From a checkpoint of a small mixture-of-experts model trained on Wikipedia.
Size: 9 layers, width 160, vocabulary 4096, 49.1M parameters.
Below are experts of layer 5 (counted from 0) of a mixture-of-experts language model. Rows are named router (the router's row for the expert), gate (a neuron's input weights, with its number), up (a neuron's input weights, with its number) and show model dimensions 0-159. Each number is 50 + 12 x the weight over its row's rms, rounded and kept within 0 to 99.
Before each expert's rows: a language model's description of what the expert responds to. This comes from a sample of Wikipedia text that the model never trained on.

# expert 60
Clause-joining commas. Commas ending an introductory phrase or main clause, and conjunctions like although, while, but, that, e.g. "national team, scoring".
router:59 56 52 60 70 65 60 65 51 45 57 41 64 58 30 55 54 73 58 32 42 36 35 28 40 57 59 35 52 39 59 38 30 60 50 42 58 37 45 65 29 64 60 55 32 48 38 52 54 73 49 67 54 45 65 34 51 38 63 36 50 40 34 54 65 72 46 39 57 31 52 39 62 40 66 34 39 67 44 43 46 59 53 64 44 57 32 73 68 64 61 50 32 48 31 58 73 45 41 39 47 37 56 58 65 59 64 67 59 39 44 66 58 71 30 53 43 46 40 56 45 41 45 45 44 38 50 39 59 51 61 36 38 44 42 47 40 61 45 61 51 72 32 65 64 34 70 36 63 48 66 47 51 64 46 45 53 52 24 41
gate0:51 67 28 47 34 62 45 59 63 45 34 50 49 47 40 13 62 55 59 34 51 50 46 52 66 48 43 52 45 42 53 41 56 31 52 95 66 51 53 58 51 37 32 57 50 57 67 49 54 43 54 71 29 46 57 03 59 36 39 40 44 46 57 50 46 41 52 44 78 46 40 48 50 67 63 49 60 68 57 56 52 59 22 33 18 49 47 48 49 62 58 50 73 72 46 50 47 46 41 63 34 54 48 39 64 32 65 62 70 56 48 33 30 41 40 52 42 42 54 35 46 71 63 53 64 50 47 53 70 51 61 49 50 50 56 51 48 45 42 59 46 44 62 60 52 50 37 44 51 46 57 60 54 53 48 50 50 30 42 55
up0:36 51 53 44 54 53 61 45 48 50 73 47 58 47 58 65 25 56 48 56 56 35 45 44 40 46 51 47 52 69 56 75 45 61 48 21 51 40 35 25 51 76 77 50 58 45 54 62 49 52 51 55 82 58 51 61 46 51 60 63 65 50 44 49 50 49 32 56 23 41 62 54 50 47 32 51 33 15 50 48 48 39 64 49 67 50 50 53 50 50 40 48 38 35 51 53 57 47 59 31 49 57 47 59 27 51 46 54 25 53 51 51 54 78 71 48 46 70 23 82 53 38 50 46 35 35 48 54 28 56 47 35 60 57 31 18 55 61 59 51 68 53 53 54 50 50 53 54 45 52 52 56 49 48 49 48 52 81 47 41

# expert 19
Closing quotes, brackets. Closing quotation marks, parentheses and brackets ending song or episode titles and parenthetical notes, e.g. "In Spite of All the Danger", (OTRK).
router:71 67 55 50 63 32 69 39 63 38 43 73 59 55 58 40 61 53 43 30 44 30 54 56 26 46 71 49 26 30 52 66 62 65 39 48 56 57 35 58 33 50 52 37 66 52 33 35 72 50 38 39 47 39 69 46 62 40 59 51 67 66 58 59 35 44 38 58 42 47 44 74 67 68 62 63 49 55 51 45 37 60 37 60 46 61 41 41 44 42 47 35 54 35 53 63 51 48 29 54 32 51 62 37 29 65 54 50 72 62 59 43 63 39 52 37 39 70 42 53 39 63 61 38 58 31 37 59 31 51 56 42 37 38 50 45 48 47 34 63 39 64 57 54 56 55 49 49 64 68 60 34 49 70 50 29 35 62 39 55
gate0:73 77 41 51 53 59 45 42 41 55 47 48 43 39 48 50 55 49 48 58 50 22 53 71 45 32 39 51 47 53 44 37 63 20 53 51 42 42 71 71 45 37 45 33 58 73 58 57 43 61 61 77 67 46 62 52 49 49 48 48 49 40 45 38 54 46 23 40 53 55 45 68 80 54 36 35 51 49 51 46 41 37 47 65 78 48 46 50 58 30 56 43 66 55 36 35 44 51 49 65 58 50 69 37 60 17 44 46 35 71 59 55 59 37 22 61 62 44 51 49 55 56 38 54 40 59 72 50 83 59 36 51 61 48 44 52 50 60 46 49 52 61 50 51 49 50 56 58 28 61 47 43 35 52 61 49 47 51 20 55
up0:22 18 56 55 49 36 50 61 57 47 57 50 60 55 49 48 46 58 56 46 52 82 48 39 55 63 59 44 52 50 47 55 29 70 48 50 65 56 27 35 57 67 55 70 44 33 47 45 48 39 38 28 34 60 39 48 50 53 50 51 54 53 61 62 43 57 88 54 45 51 53 38 08 45 60 70 50 51 50 58 61 59 53 34 23 52 53 49 42 56 46 55 42 46 58 54 58 47 68 40 48 51 31 64 26 80 49 57 58 29 45 51 43 66 71 40 45 47 45 49 48 47 59 47 56 43 31 52 26 31 60 55 45 53 56 51 51 41 64 50 49 34 53 50 50 45 48 32 71 42 53 61 56 43 40 47 53 53 87 40

# expert 23
Foreign name pieces. Spaces, accented byte pieces and particles inside non-English names and places, such as Š in Šehić, de in Rio de Janeiro, La, Los.
router:61 39 44 74 66 58 44 43 47 42 51 60 45 39 53 48 69 58 61 66 54 57 47 48 59 48 37 50 59 22 28 58 48 40 42 63 54 47 57 67 74 56 41 53 37 37 47 64 29 65 47 70 63 59 52 65 53 53 77 53 66 28 48 40 66 28 49 64 40 43 41 39 36 52 36 43 48 57 46 61 30 60 71 41 34 57 49 31 28 49 72 33 28 47 65 42 42 62 46 49 56 41 44 78 39 36 40 52 49 40 61 56 40 37 36 38 60 55 68 61 54 57 52 58 50 72 59 25 36 67 62 52 51 45 37 74 51 54 47 43 30 35 48 32 35 58 46 40 45 40 41 57 34 47 42 39 50 66 49 51
gate0:37 53 50 35 46 52 43 45 63 43 52 64 56 41 51 50 61 73 50 43 64 35 55 52 52 42 51 57 22 42 42 58 27 52 51 35 62 68 49 71 53 46 66 64 64 02 43 43 69 45 37 47 49 71 33 40 42 51 44 74 75 51 48 60 56 63 29 55 47 23 50 56 62 46 54 56 50 50 53 55 59 42 62 53 45 71 57 43 68 50 50 56 43 51 63 46 55 29 58 34 61 41 56 74 60 21 45 49 69 49 46 76 44 32 18 51 54 44 51 48 56 42 45 46 72 48 58 42 48 53 37 46 47 55 54 48 45 44 45 54 49 51 46 62 63 70 39 21 49 28 48 47 50 69 48 43 43 53 48 66
up0:39 44 60 43 30 39 63 51 46 56 37 58 47 40 12 82 52 55 60 50 41 37 31 34 70 47 51 49 23 47 69 47 54 70 39 49 52 61 52 18 41 74 39 52 27 37 47 43 80 31 47 57 29 52 67 50 48 76 42 85 48 40 48 61 67 48 35 46 63 54 66 37 48 49 53 51 46 49 75 75 48 37 53 44 25 59 51 56 60 43 42 49 47 44 52 44 49 47 45 59 57 52 54 38 48 53 28 53 46 43 58 37 56 64 62 54 50 50 45 50 46 52 51 55 50 52 50 52 36 49 52 62 54 51 53 73 45 43 41 42 61 66 49 55 52 52 74 35 46 62 56 53 72 49 53 28 51 51 70 52

# expert 49
Quantifiers and ordinals. Number words, ordinals and quantity adjectives after the/of/a, such as first, two, several, most, last, largest, other.
router:29 59 44 38 61 25 45 57 34 56 64 45 36 60 63 36 46 43 68 42 35 74 52 53 27 63 58 47 46 58 61 51 46 43 65 36 41 40 52 37 44 29 44 55 50 57 62 60 60 66 54 54 33 76 77 59 61 60 34 48 51 46 39 74 47 58 65 70 38 64 39 48 60 58 45 45 49 31 43 31 37 58 45 47 56 32 50 53 68 49 33 40 58 50 58 41 54 61 45 60 48 34 49 47 39 69 51 74 57 42 34 66 35 65 34 71 50 48 48 79 61 43 52 73 40 51 35 41 56 40 48 33 44 52 62 53 67 63 58 44 72 62 41 35 61 53 43 40 49 50 32 35 65 41 31 54 43 53 34 61
gate0:61 44 50 82 32 46 44 66 48 48 45 64 51 55 73 45 63 44 48 61 75 45 36 17 14 50 62 39 70 57 24 45 60 52 50 46 50 28 50 70 36 55 54 71 51 39 32 50 36 54 43 22 71 44 39 54 56 41 56 52 53 58 64 52 50 37 52 51 65 57 68 44 34 74 29 61 55 68 50 55 33 64 55 42 52 51 50 51 69 35 49 54 53 63 80 51 42 58 35 55 52 31 34 44 39 61 46 43 57 59 52 55 53 58 40 60 27 50 44 59 33 33 42 50 43 30 38 52 41 55 64 56 43 51 38 38 55 68 41 49 49 64 50 39 40 56 39 56 48 64 66 44 30 58 46 51 59 48 42 50
up0:62 44 51 84 38 47 45 62 50 41 38 66 51 52 74 56 73 46 45 61 71 45 43 17 14 51 65 34 71 55 32 37 51 54 39 45 51 32 50 57 41 54 51 70 50 46 42 50 36 52 38 25 64 50 32 58 63 42 59 54 58 58 59 49 50 47 49 55 74 52 55 43 27 72 31 61 50 76 38 59 27 58 53 44 55 52 49 51 71 31 49 54 57 65 86 51 45 54 39 61 55 37 38 44 34 64 47 48 62 60 51 51 54 59 44 55 17 50 33 52 29 35 50 52 34 44 41 57 48 52 60 54 50 53 42 44 51 57 43 48 44 62 50 42 36 53 50 54 45 60 68 40 32 60 49 50 62 50 41 48

# expert 46
Determiners before nouns. The word the and other determiners like this, its, his and their, usually right after prepositions such as of, in, for.
router:29 64 47 35 61 43 36 57 61 67 66 39 54 68 64 34 34 38 39 29 36 55 67 33 70 54 66 42 67 51 46 73 37 39 58 47 48 50 33 35 55 65 60 70 48 53 37 71 29 58 33 54 42 40 66 52 49 29 41 51 49 64 38 47 51 69 60 42 32 29 55 40 38 57 63 34 50 63 30 43 46 31 45 42 55 43 64 40 67 65 47 38 57 53 55 63 57 72 38 70 45 66 54 46 58 59 36 40 58 50 25 62 49 64 42 43 37 56 52 60 52 49 55 66 30 47 64 35 52 44 33 56 52 63 65 60 64 45 68 34 47 59 35 34 46 62 52 67 46 47 33 63 54 61 48 44 59 42 38 52
gate1:43 49 31 61 46 29 62 64 53 58 48 29 52 50 61 32 32 25 82 49 56 49 26 39 19 56 70 54 55 52 56 44 63 64 31 78 47 49 54 55 62 47 67 69 56 55 42 55 50 51 32 54 74 39 22 50 42 49 51 68 33 43 51 34 49 56 46 64 47 46 43 41 35 36 66 50 39 36 54 51 53 55 34 23 65 38 49 41 47 52 36 62 40 40 39 41 44 44 34 53 67 37 71 51 63 58 50 25 62 59 68 34 60 49 58 44 25 47 43 49 35 53 51 71 48 49 53 64 48 46 59 72 53 48 43 55 59 47 54 50 49 46 53 35 49 67 58 61 47 56 41 67 60 64 47 72 42 48 53 59
up1:70 55 59 43 47 56 32 52 44 45 50 43 51 55 55 75 48 46 17 53 52 47 63 73 59 51 47 54 60 54 48 65 43 54 57 51 51 42 68 50 46 70 50 15 49 39 56 50 48 25 67 45 49 61 83 33 48 59 41 47 69 55 45 50 50 35 54 28 58 39 63 62 65 46 28 65 59 62 43 50 36 50 65 81 41 50 47 65 50 33 50 42 51 73 51 60 32 65 59 48 53 46 31 52 40 48 40 66 44 57 49 86 35 57 50 46 62 43 71 65 50 52 36 23 43 49 45 29 51 52 47 28 46 59 52 50 39 53 46 53 46 47 60 62 46 29 49 46 35 26 57 33 51 50 50 39 50 55 43 65

# expert 31
Line breaks. Newline tokens ending table rows, list items and section headings, e.g. after a closing pipe or a line like 1R (2008).
router:55 58 57 61 60 42 58 43 35 45 48 34 48 40 35 48 53 65 61 33 56 55 55 56 72 53 59 57 65 57 39 30 71 63 34 35 42 57 55 71 35 40 35 67 52 53 34 43 56 46 47 39 41 51 25 34 40 56 55 43 34 60 70 38 50 27 36 41 53 71 68 56 59 64 55 70 30 67 68 56 28 45 71 52 57 45 41 53 60 65 57 39 64 37 60 44 47 38 44 55 57 56 59 33 43 54 46 46 42 72 36 42 63 33 47 46 58 63 46 38 35 52 42 57 41 70 60 71 66 38 64 58 48 31 37 59 65 50 68 60 46 68 59 65 59 42 69 34 37 57 36 30 44 56 55 46 32 35 47 36
gate0:63 51 48 53 42 52 48 65 42 34 38 75 47 49 56 51 50 47 67 68 32 15 57 50 48 48 51 56 51 39 47 56 60 53 50 37 58 91 68 47 50 94 56 50 49 47 53 69 49 51 64 51 56 50 57 57 43 50 50 37 50 53 43 58 36 78 49 39 57 52 59 41 63 35 67 51 50 36 32 48 45 50 50 29 45 40 50 57 42 19 49 49 51 49 43 43 47 57 47 33 54 50 50 50 49 59 49 70 50 42 21 69 48 45 47 53 60 62 33 53 49 60 84 38 39 55 48 52 51 66 50 39 48 35 49 18 28 65 56 38 50 36 54 38 61 50 56 50 29 51 49 62 48 58 73 41 49 69 31 50
up0:51 36 48 49 48 50 45 66 31 31 53 78 48 51 55 55 50 46 58 62 23 38 53 51 32 60 51 50 49 39 51 50 50 53 68 49 50 99 63 42 52 90 59 52 50 52 63 64 48 52 56 55 46 49 58 55 49 60 50 36 48 48 25 50 33 86 56 38 61 64 51 54 66 49 58 44 59 46 26 25 51 48 49 43 46 46 42 62 41 35 52 33 48 50 43 49 45 53 54 44 76 52 50 53 53 59 49 64 54 29 43 56 55 49 40 50 49 51 32 52 56 63 68 41 42 50 45 51 34 48 49 40 52 42 53 35 25 73 65 45 52 33 50 48 61 49 49 50 30 51 48 75 38 62 73 50 54 51 19 46

# expert 14
Place and name interiors. Middle pieces of country, state and proper names (Philippines, Massachusetts, Maryland, Guangzhou), plus the ath in LaTeX \mathbf.
router:43 65 49 45 56 34 43 66 63 55 54 59 29 49 61 33 48 69 51 47 58 50 51 47 50 52 49 62 75 38 29 83 57 49 49 72 61 50 36 45 65 54 58 20 39 31 78 44 49 47 50 55 20 65 39 53 65 45 44 58 49 46 56 65 46 49 46 53 66 43 56 62 40 44 42 47 41 30 43 65 45 52 63 32 39 74 54 56 50 57 41 59 52 47 54 60 56 44 28 47 65 70 41 60 48 27 35 50 32 43 38 35 42 57 67 50 37 47 67 71 47 47 41 55 43 48 50 46 34 72 61 43 51 73 53 28 62 55 49 26 56 48 40 32 53 39 66 37 63 56 59 67 43 37 59 44 29 63 61 57
gate0:68 46 33 40 52 66 47 59 53 71 43 73 55 51 70 51 48 53 47 49 71 64 41 59 34 50 48 45 40 48 43 49 37 39 42 41 52 50 38 53 54 38 54 47 43 44 50 49 59 42 60 59 52 52 46 49 66 67 61 54 15 23 52 65 36 52 48 53 50 40 42 53 67 43 44 49 34 37 33 49 77 64 48 48 46 54 55 51 59 49 56 77 71 56 52 48 37 50 45 50 36 16 67 54 50 62 79 47 30 46 35 43 41 46 54 49 60 54 52 57 37 79 71 67 57 34 57 46 47 38 49 42 51 49 51 47 44 55 64 41 20 51 54 43 55 27 73 53 46 37 78 40 50 30 32 66 29 43 47 65
up0:68 45 33 43 52 69 47 61 52 81 46 83 60 50 61 60 46 63 47 54 59 54 47 54 31 49 48 43 30 44 48 50 35 42 47 45 49 52 42 52 54 39 56 57 36 42 51 51 52 47 62 57 50 59 50 50 59 67 61 57 18 27 50 68 38 50 50 49 53 48 31 51 62 41 45 49 38 45 33 49 68 55 47 56 53 54 52 54 62 45 55 59 70 59 47 51 26 44 48 57 39 27 68 49 50 71 73 51 23 45 34 44 37 38 54 47 60 50 59 57 50 71 70 71 54 36 59 43 54 34 48 43 49 52 52 48 43 44 63 28 31 54 53 38 60 13 66 65 49 35 66 37 51 42 36 69 14 33 43 47

# expert 17
Sentence-ending periods. Full stops and line breaks that close a sentence or paragraph in prose, plus clause openers like However, while, where.
router:70 62 35 36 65 64 72 61 39 44 48 43 57 69 37 61 35 54 43 36 55 54 54 41 68 54 59 41 50 33 42 46 40 60 55 37 59 65 45 53 36 68 60 42 66 43 48 33 56 54 53 61 44 67 47 41 34 58 44 39 52 57 34 35 37 28 32 62 56 34 54 45 59 60 58 37 42 59 34 36 52 54 69 68 43 64 37 70 64 67 43 38 39 42 60 51 62 29 32 32 52 43 66 65 57 68 66 49 57 67 32 29 69 45 47 60 59 72 37 57 33 58 41 44 50 53 40 34 55 52 56 45 56 61 29 58 43 46 64 48 64 38 49 41 53 59 56 37 75 68 62 35 32 59 57 46 32 71 44 39
gate0:49 58 43 37 52 47 60 54 45 44 56 56 47 49 52 61 48 49 52 62 57 32 50 52 52 39 76 58 65 45 51 49 26 48 58 40 59 74 54 77 29 50 48 44 51 65 48 53 50 59 59 42 41 44 51 48 42 52 67 49 63 46 28 52 48 27 64 49 52 64 42 70 59 50 40 47 50 28 59 43 61 35 33 48 72 57 50 60 46 49 55 57 58 45 50 25 49 39 61 61 34 41 63 58 39 60 29 75 32 57 47 58 74 43 44 44 42 20 53 70 61 18 51 54 26 45 47 62 47 62 49 38 47 23 90 51 35 64 40 50 47 49 51 50 59 62 49 60 27 55 27 48 41 60 33 49 39 66 42 50
up0:46 39 56 65 50 48 38 50 54 54 46 47 63 53 49 37 47 53 48 41 44 58 51 50 44 60 20 47 30 54 51 58 73 49 43 58 45 27 39 27 67 50 50 60 49 32 54 49 51 43 39 52 63 59 48 59 53 49 37 52 31 51 78 49 54 81 49 56 50 37 63 28 36 50 66 44 47 79 44 58 39 58 63 52 29 42 51 33 51 55 51 41 45 55 45 81 50 66 43 45 64 62 36 44 57 47 61 20 60 38 51 36 39 53 57 53 62 71 45 30 46 73 53 46 79 54 56 33 50 44 48 62 51 76 13 50 65 47 62 49 53 52 44 50 42 43 50 41 69 46 81 50 57 43 63 50 66 44 54 49

# expert 54
Digits in numbers. Digit groups continuing numbers after a decimal point, comma or dash, in stats, budgets, page ranges, e.g. 46.48, 384–397.
router:35 46 63 31 35 28 66 54 56 68 59 65 36 65 61 44 40 46 44 45 53 64 50 64 37 39 58 63 43 37 38 41 30 58 43 50 44 63 34 46 35 36 37 33 67 64 74 61 65 44 37 60 38 67 42 36 53 58 47 58 69 60 48 68 35 45 62 69 60 49 64 61 62 46 45 69 34 51 28 36 37 66 47 59 69 37 31 59 48 44 37 62 69 58 44 65 56 57 44 42 52 60 70 36 31 59 53 60 62 43 35 39 38 60 52 61 37 44 57 45 45 27 58 48 63 44 30 67 44 67 44 47 29 34 70 52 54 59 66 64 68 48 61 64 52 49 52 33 42 54 62 45 41 50 35 46 53 34 48 40
gate0:63 54 30 39 58 62 48 38 34 53 50 55 21 59 48 44 32 28 52 59 50 58 65 48 76 58 46 52 34 59 33 56 44 42 61 55 59 43 57 58 43 36 49 59 53 42 22 46 71 51 64 65 42 53 54 52 59 48 73 44 54 47 59 47 51 40 28 55 44 61 56 58 48 38 51 56 54 37 59 64 37 52 53 63 52 83 46 52 48 39 45 36 67 41 38 45 40 47 45 56 55 56 72 71 36 41 61 33 38 41 51 30 50 59 19 52 63 48 57 51 53 54 51 48 50 88 72 50 54 51 65 68 54 50 52 53 41 49 53 58 59 44 32 54 50 05 48 33 54 49 43 50 63 50 59 56 38 37 31 29
up0:36 45 71 81 48 35 50 58 64 46 46 39 78 36 59 58 57 73 47 46 52 28 28 51 40 42 52 43 69 30 60 37 61 53 51 40 42 62 42 42 56 72 43 48 47 50 63 50 34 50 47 48 69 54 40 48 49 59 40 61 52 57 45 40 50 48 62 45 60 37 46 39 55 52 52 50 44 63 36 50 72 54 36 36 31 16 50 48 49 60 70 64 37 52 68 51 55 52 56 42 47 40 32 39 58 71 31 60 58 57 55 85 50 46 54 48 40 54 42 51 43 50 57 57 46 29 52 48 46 61 28 38 46 51 42 58 57 51 44 29 47 48 46 33 40 97 47 54 46 55 52 52 42 46 44 51 61 78 57 76

# expert 15
Given-name openings. First pieces of person names, mostly given names in tables, cast or player lists, such as Jo(rgensen), Marc, Re(agan), Jim(my), Phil(ippe).
router:54 33 57 71 47 65 59 47 46 32 51 54 56 43 48 41 63 38 77 66 53 56 46 52 53 43 46 38 42 25 43 48 53 39 50 44 74 43 47 56 52 62 63 53 42 37 53 59 34 52 49 58 55 64 37 47 45 50 30 63 40 45 41 50 71 35 47 24 50 62 40 46 55 28 33 38 49 39 57 80 57 68 34 44 45 45 67 67 61 38 68 53 76 41 43 54 48 61 59 45 54 51 31 57 52 35 36 51 27 38 59 47 51 44 28 30 68 61 66 63 40 62 68 45 33 78 48 40 52 51 42 50 53 59 30 54 65 24 26 70 54 40 50 54 31 57 43 49 44 54 49 65 26 44 59 51 56 55 56 31
gate0:42 73 53 57 58 53 56 45 38 25 46 52 52 61 44 36 46 28 47 51 61 53 36 38 73 54 37 45 48 56 72 48 48 49 49 51 48 49 60 46 54 45 67 49 25 53 61 66 46 45 47 49 47 66 53 79 38 50 65 63 62 72 54 69 38 60 67 24 56 24 49 66 61 51 48 57 19 50 54 65 45 44 76 47 43 39 58 45 50 63 53 48 31 40 76 62 45 50 40 39 46 75 41 47 65 46 57 49 48 55 47 56 53 44 31 53 50 35 62 51 56 47 22 56 69 59 37 49 46 20 51 44 37 66 61 48 59 40 44 51 47 50 64 42 20 40 33 54 49 62 41 48 51 40 27 69 63 47 59 31
up0:79 39 47 43 33 50 39 65 60 72 59 57 50 49 54 60 48 62 44 48 27 44 50 56 45 49 55 49 48 56 37 52 49 50 65 48 50 54 49 50 47 50 40 49 85 53 48 40 56 51 64 52 56 40 42 23 65 50 46 31 47 38 46 32 56 50 30 78 50 80 50 32 37 51 52 27 83 46 46 20 50 51 35 47 48 65 29 52 49 43 46 50 64 58 37 43 52 45 53 68 66 38 51 47 34 53 43 50 53 36 52 50 42 46 76 50 42 50 39 50 50 55 73 50 27 28 66 51 49 74 48 55 62 33 39 61 42 58 59 45 54 50 42 59 87 65 56 40 55 38 64 58 55 54 73 36 41 48 52 63

# expert 26
Possessives and determiners. Possessive 's and pronouns his, her, their, its, plus the, a after prepositions, before nouns like father, death, own.
router:54 61 48 32 65 47 62 42 67 68 66 31 62 64 65 57 53 53 46 49 41 33 49 40 24 43 57 56 38 40 53 35 48 28 57 51 38 52 37 32 55 51 54 62 48 49 40 48 54 60 39 58 52 65 55 62 62 61 35 39 41 52 32 43 58 56 58 33 35 63 32 47 48 70 59 43 49 57 19 34 53 37 59 42 54 48 58 44 45 47 52 38 45 37 66 63 51 58 41 69 42 43 41 74 56 60 52 48 38 47 39 62 39 50 44 38 65 48 57 36 67 62 70 64 69 30 64 30 58 68 35 50 43 71 67 64 62 68 59 43 61 25 36 44 69 55 51 71 50 62 31 40 37 61 37 42 51 38 75 64
gate2:51 57 50 51 45 39 50 63 45 35 62 49 54 30 42 61 33 57 64 48 50 69 48 56 55 32 57 34 57 41 39 43 81 67 53 33 48 50 37 51 47 38 85 55 41 28 34 72 57 56 35 58 44 52 63 56 45 52 49 49 55 51 67 54 41 43 53 34 49 65 81 56 46 60 76 47 25 40 49 48 47 46 52 45 51 66 40 65 66 48 50 33 43 48 25 64 58 62 53 54 54 73 51 49 48 81 75 48 33 55 35 64 50 48 40 65 53 35 52 49 45 51 51 19 37 54 54 41 71 46 51 35 46 61 53 46 46 47 44 44 52 51 55 58 58 29 59 54 43 29 60 44 19 61 67 62 45 68 52 37
up2:52 52 51 50 48 38 46 63 44 40 61 54 52 27 43 65 29 64 60 52 46 51 47 58 61 44 52 37 53 31 39 50 75 75 50 34 51 53 46 51 49 36 79 56 40 31 18 65 59 55 41 72 33 61 56 51 42 43 48 51 56 53 61 52 45 47 53 46 49 65 80 58 51 64 65 51 31 43 50 50 51 48 51 43 50 72 29 75 69 44 48 38 41 47 27 58 55 53 52 57 53 70 51 46 49 86 64 42 27 52 35 67 51 47 39 67 58 35 53 54 43 51 52 23 34 53 60 38 81 47 49 30 49 59 56 44 50 44 47 45 51 50 57 50 50 32 50 57 44 38 53 45 20 57 70 55 37 70 48 45

# expert 12
List and infobox punctuation. Dashes starting list items, colons, commas and semicolons in infobox fields and lists, e.g. "- Born:", "Distributed by:", "Coordinates".
router:70 63 59 56 64 55 58 38 53 33 47 36 51 37 39 68 61 45 54 36 48 65 69 31 44 60 72 43 65 51 69 53 34 58 58 46 39 79 79 54 43 41 41 19 51 29 52 46 65 64 32 66 46 43 49 69 76 45 58 73 40 64 63 41 46 55 52 47 34 36 47 37 58 45 58 58 52 64 58 61 46 59 49 39 41 65 39 38 46 46 59 54 33 55 54 36 39 44 47 73 60 51 55 47 66 43 67 35 64 35 55 52 63 38 55 35 44 41 34 35 40 38 56 60 52 38 67 50 48 46 38 74 41 66 52 44 39 46 55 57 35 59 29 64 35 40 29 52 59 45 37 54 46 63 47 40 61 35 31 61
gate0:53 51 51 41 55 47 53 84 36 47 40 48 53 78 52 65 57 49 49 43 70 45 54 43 45 58 39 46 43 63 51 43 34 41 23 32 50 46 47 42 44 53 61 58 70 52 47 49 50 53 58 80 48 51 61 53 53 49 22 46 48 35 47 74 59 66 69 33 62 30 45 53 40 66 49 58 57 50 43 57 60 45 49 48 62 59 50 57 51 59 65 61 67 51 53 46 29 58 45 49 53 64 60 48 42 58 52 51 26 53 35 53 63 35 86 30 74 50 50 43 38 69 43 53 47 39 42 29 43 43 29 55 25 59 61 39 76 38 53 49 54 64 43 18 50 44 41 39 36 44 58 28 35 57 47 28 61 45 49 50
up0:48 48 48 51 44 54 45 25 71 52 66 51 47 30 48 29 51 51 53 50 39 55 44 55 54 45 57 58 57 40 55 59 66 54 76 63 56 52 51 56 55 47 34 32 28 59 50 55 49 49 43 20 50 52 45 49 44 56 72 54 48 60 47 22 37 35 30 65 47 79 54 50 71 43 51 37 43 51 45 43 47 46 61 52 29 42 52 41 49 49 41 47 20 44 45 50 73 45 47 50 49 43 37 55 56 44 47 47 66 51 66 47 37 72 16 62 22 53 50 61 52 31 55 52 50 60 66 65 55 58 66 47 67 29 48 63 28 66 47 56 47 34 62 83 48 52 63 66 65 55 41 67 67 42 52 74 39 51 49 48

# expert 52
Table cell separators. Pipe and semicolon separators between numbers in sports statistics tables, such as goals and assists columns in hockey or football.
router:47 48 64 51 70 51 33 69 67 45 50 38 60 36 54 63 25 49 61 36 36 66 59 53 52 72 50 61 41 31 67 39 47 40 45 55 57 35 54 64 36 74 30 54 44 46 44 42 56 46 44 54 57 40 56 46 50 61 53 63 57 50 35 62 46 60 61 50 39 63 62 74 67 26 30 71 43 50 31 42 49 38 40 58 51 50 43 30 68 38 26 53 58 44 68 41 35 56 60 49 63 38 37 60 65 43 38 77 39 34 59 39 30 61 65 32 54 28 74 47 45 36 42 60 38 39 43 55 48 59 56 45 30 41 52 59 47 29 56 60 55 36 55 30 49 59 51 62 40 66 59 72 44 50 71 52 45 47 52 60
gate1:50 49 47 59 52 46 51 54 51 59 82 51 50 55 54 49 45 57 56 52 44 25 66 99 45 29 65 75 64 51 50 57 50 60 53 50 50 59 40 49 50 33 74 50 59 50 54 40 53 44 44 52 66 61 45 53 31 45 86 63 43 36 37 61 37 55 17 38 49 42 49 36 21 55 28 43 50 51 48 40 37 51 74 47 59 50 55 51 49 42 33 56 48 43 54 65 51 48 64 53 58 45 42 56 19 48 51 47 57 17 45 58 47 48 53 48 45 60 37 48 56 56 52 78 53 51 38 40 69 88 48 37 54 51 53 47 49 52 60 49 49 45 39 48 47 51 77 42 45 50 47 45 42 45 69 47 51 44 51 41
up1:35 68 50 60 49 36 50 47 42 51 49 51 50 63 65 42 49 78 64 55 47 28 68 66 53 48 72 57 62 50 46 48 52 52 57 41 48 56 41 50 45 33 63 52 59 49 53 50 50 45 44 45 59 56 46 49 51 68 58 52 47 14 48 44 51 44 22 52 34 50 41 26 33 47 12 50 47 53 57 48 50 45 68 47 52 62 50 54 50 22 50 58 51 43 31 84 55 38 63 51 42 43 50 51 31 60 29 48 66 37 42 62 48 68 61 50 48 71 35 50 50 51 54 87 60 61 52 30 69 75 38 42 70 53 59 52 51 47 51 39 43 38 35 49 51 53 91 44 52 50 50 42 41 52 66 47 48 44 45 49

# expert 20
Country name pieces. Pieces inside country names and other proper nouns, e.g. United States, Malaysia, Slovakia, Iraq, Sweden, Japan, often in sports tables.
router:52 67 58 48 55 42 55 64 76 71 51 53 33 65 58 42 52 71 49 42 59 47 61 39 50 42 47 62 83 38 37 73 54 38 55 64 59 48 33 52 66 59 58 32 35 38 71 45 58 47 48 55 21 57 42 57 63 44 45 58 54 44 48 67 45 47 47 51 67 45 53 65 46 50 39 43 43 36 35 62 39 46 63 30 40 79 60 64 41 58 41 59 52 48 52 58 58 49 38 45 52 67 43 50 40 29 29 51 37 50 40 31 41 58 57 53 33 40 68 70 51 45 37 58 51 53 57 40 35 71 58 39 47 70 55 23 67 51 45 37 65 41 39 34 57 43 67 42 70 54 52 61 31 40 64 36 23 49 58 50
gate0:58 61 35 57 42 70 66 42 62 53 57 45 55 68 50 47 62 61 32 35 51 56 76 49 49 23 48 86 45 58 27 54 54 51 51 28 51 55 40 48 68 64 43 67 52 47 50 62 58 60 55 53 51 53 47 49 57 50 52 39 50 70 43 47 40 48 54 50 51 43 38 56 47 51 23 41 44 58 61 53 52 51 52 52 53 48 55 52 57 49 53 52 52 45 57 49 59 50 20 19 54 81 48 08 23 31 45 44 52 49 56 59 52 35 50 68 51 50 54 40 73 44 65 45 57 58 49 51 57 44 43 50 50 63 44 42 39 52 15 55 55 47 23 48 64 41 54 53 49 54 55 42 47 07 54 43 56 38 34 58
up0:57 55 37 56 41 70 71 40 57 52 55 42 58 66 52 49 62 58 33 45 47 55 78 50 50 19 47 77 38 58 31 50 53 52 56 26 51 56 45 46 70 66 43 66 53 44 50 60 55 60 55 60 54 52 54 45 53 54 53 45 50 72 45 46 44 48 54 50 45 43 33 53 47 50 24 34 39 66 59 53 54 51 51 53 50 49 51 51 57 46 46 54 52 45 55 52 63 46 17 24 52 77 48 19 34 31 45 48 54 35 54 58 54 36 47 66 50 50 52 40 86 45 74 39 58 62 48 53 62 46 48 49 47 62 37 45 40 54 18 60 53 51 18 49 69 39 53 51 47 55 54 42 47 13 54 38 64 36 40 57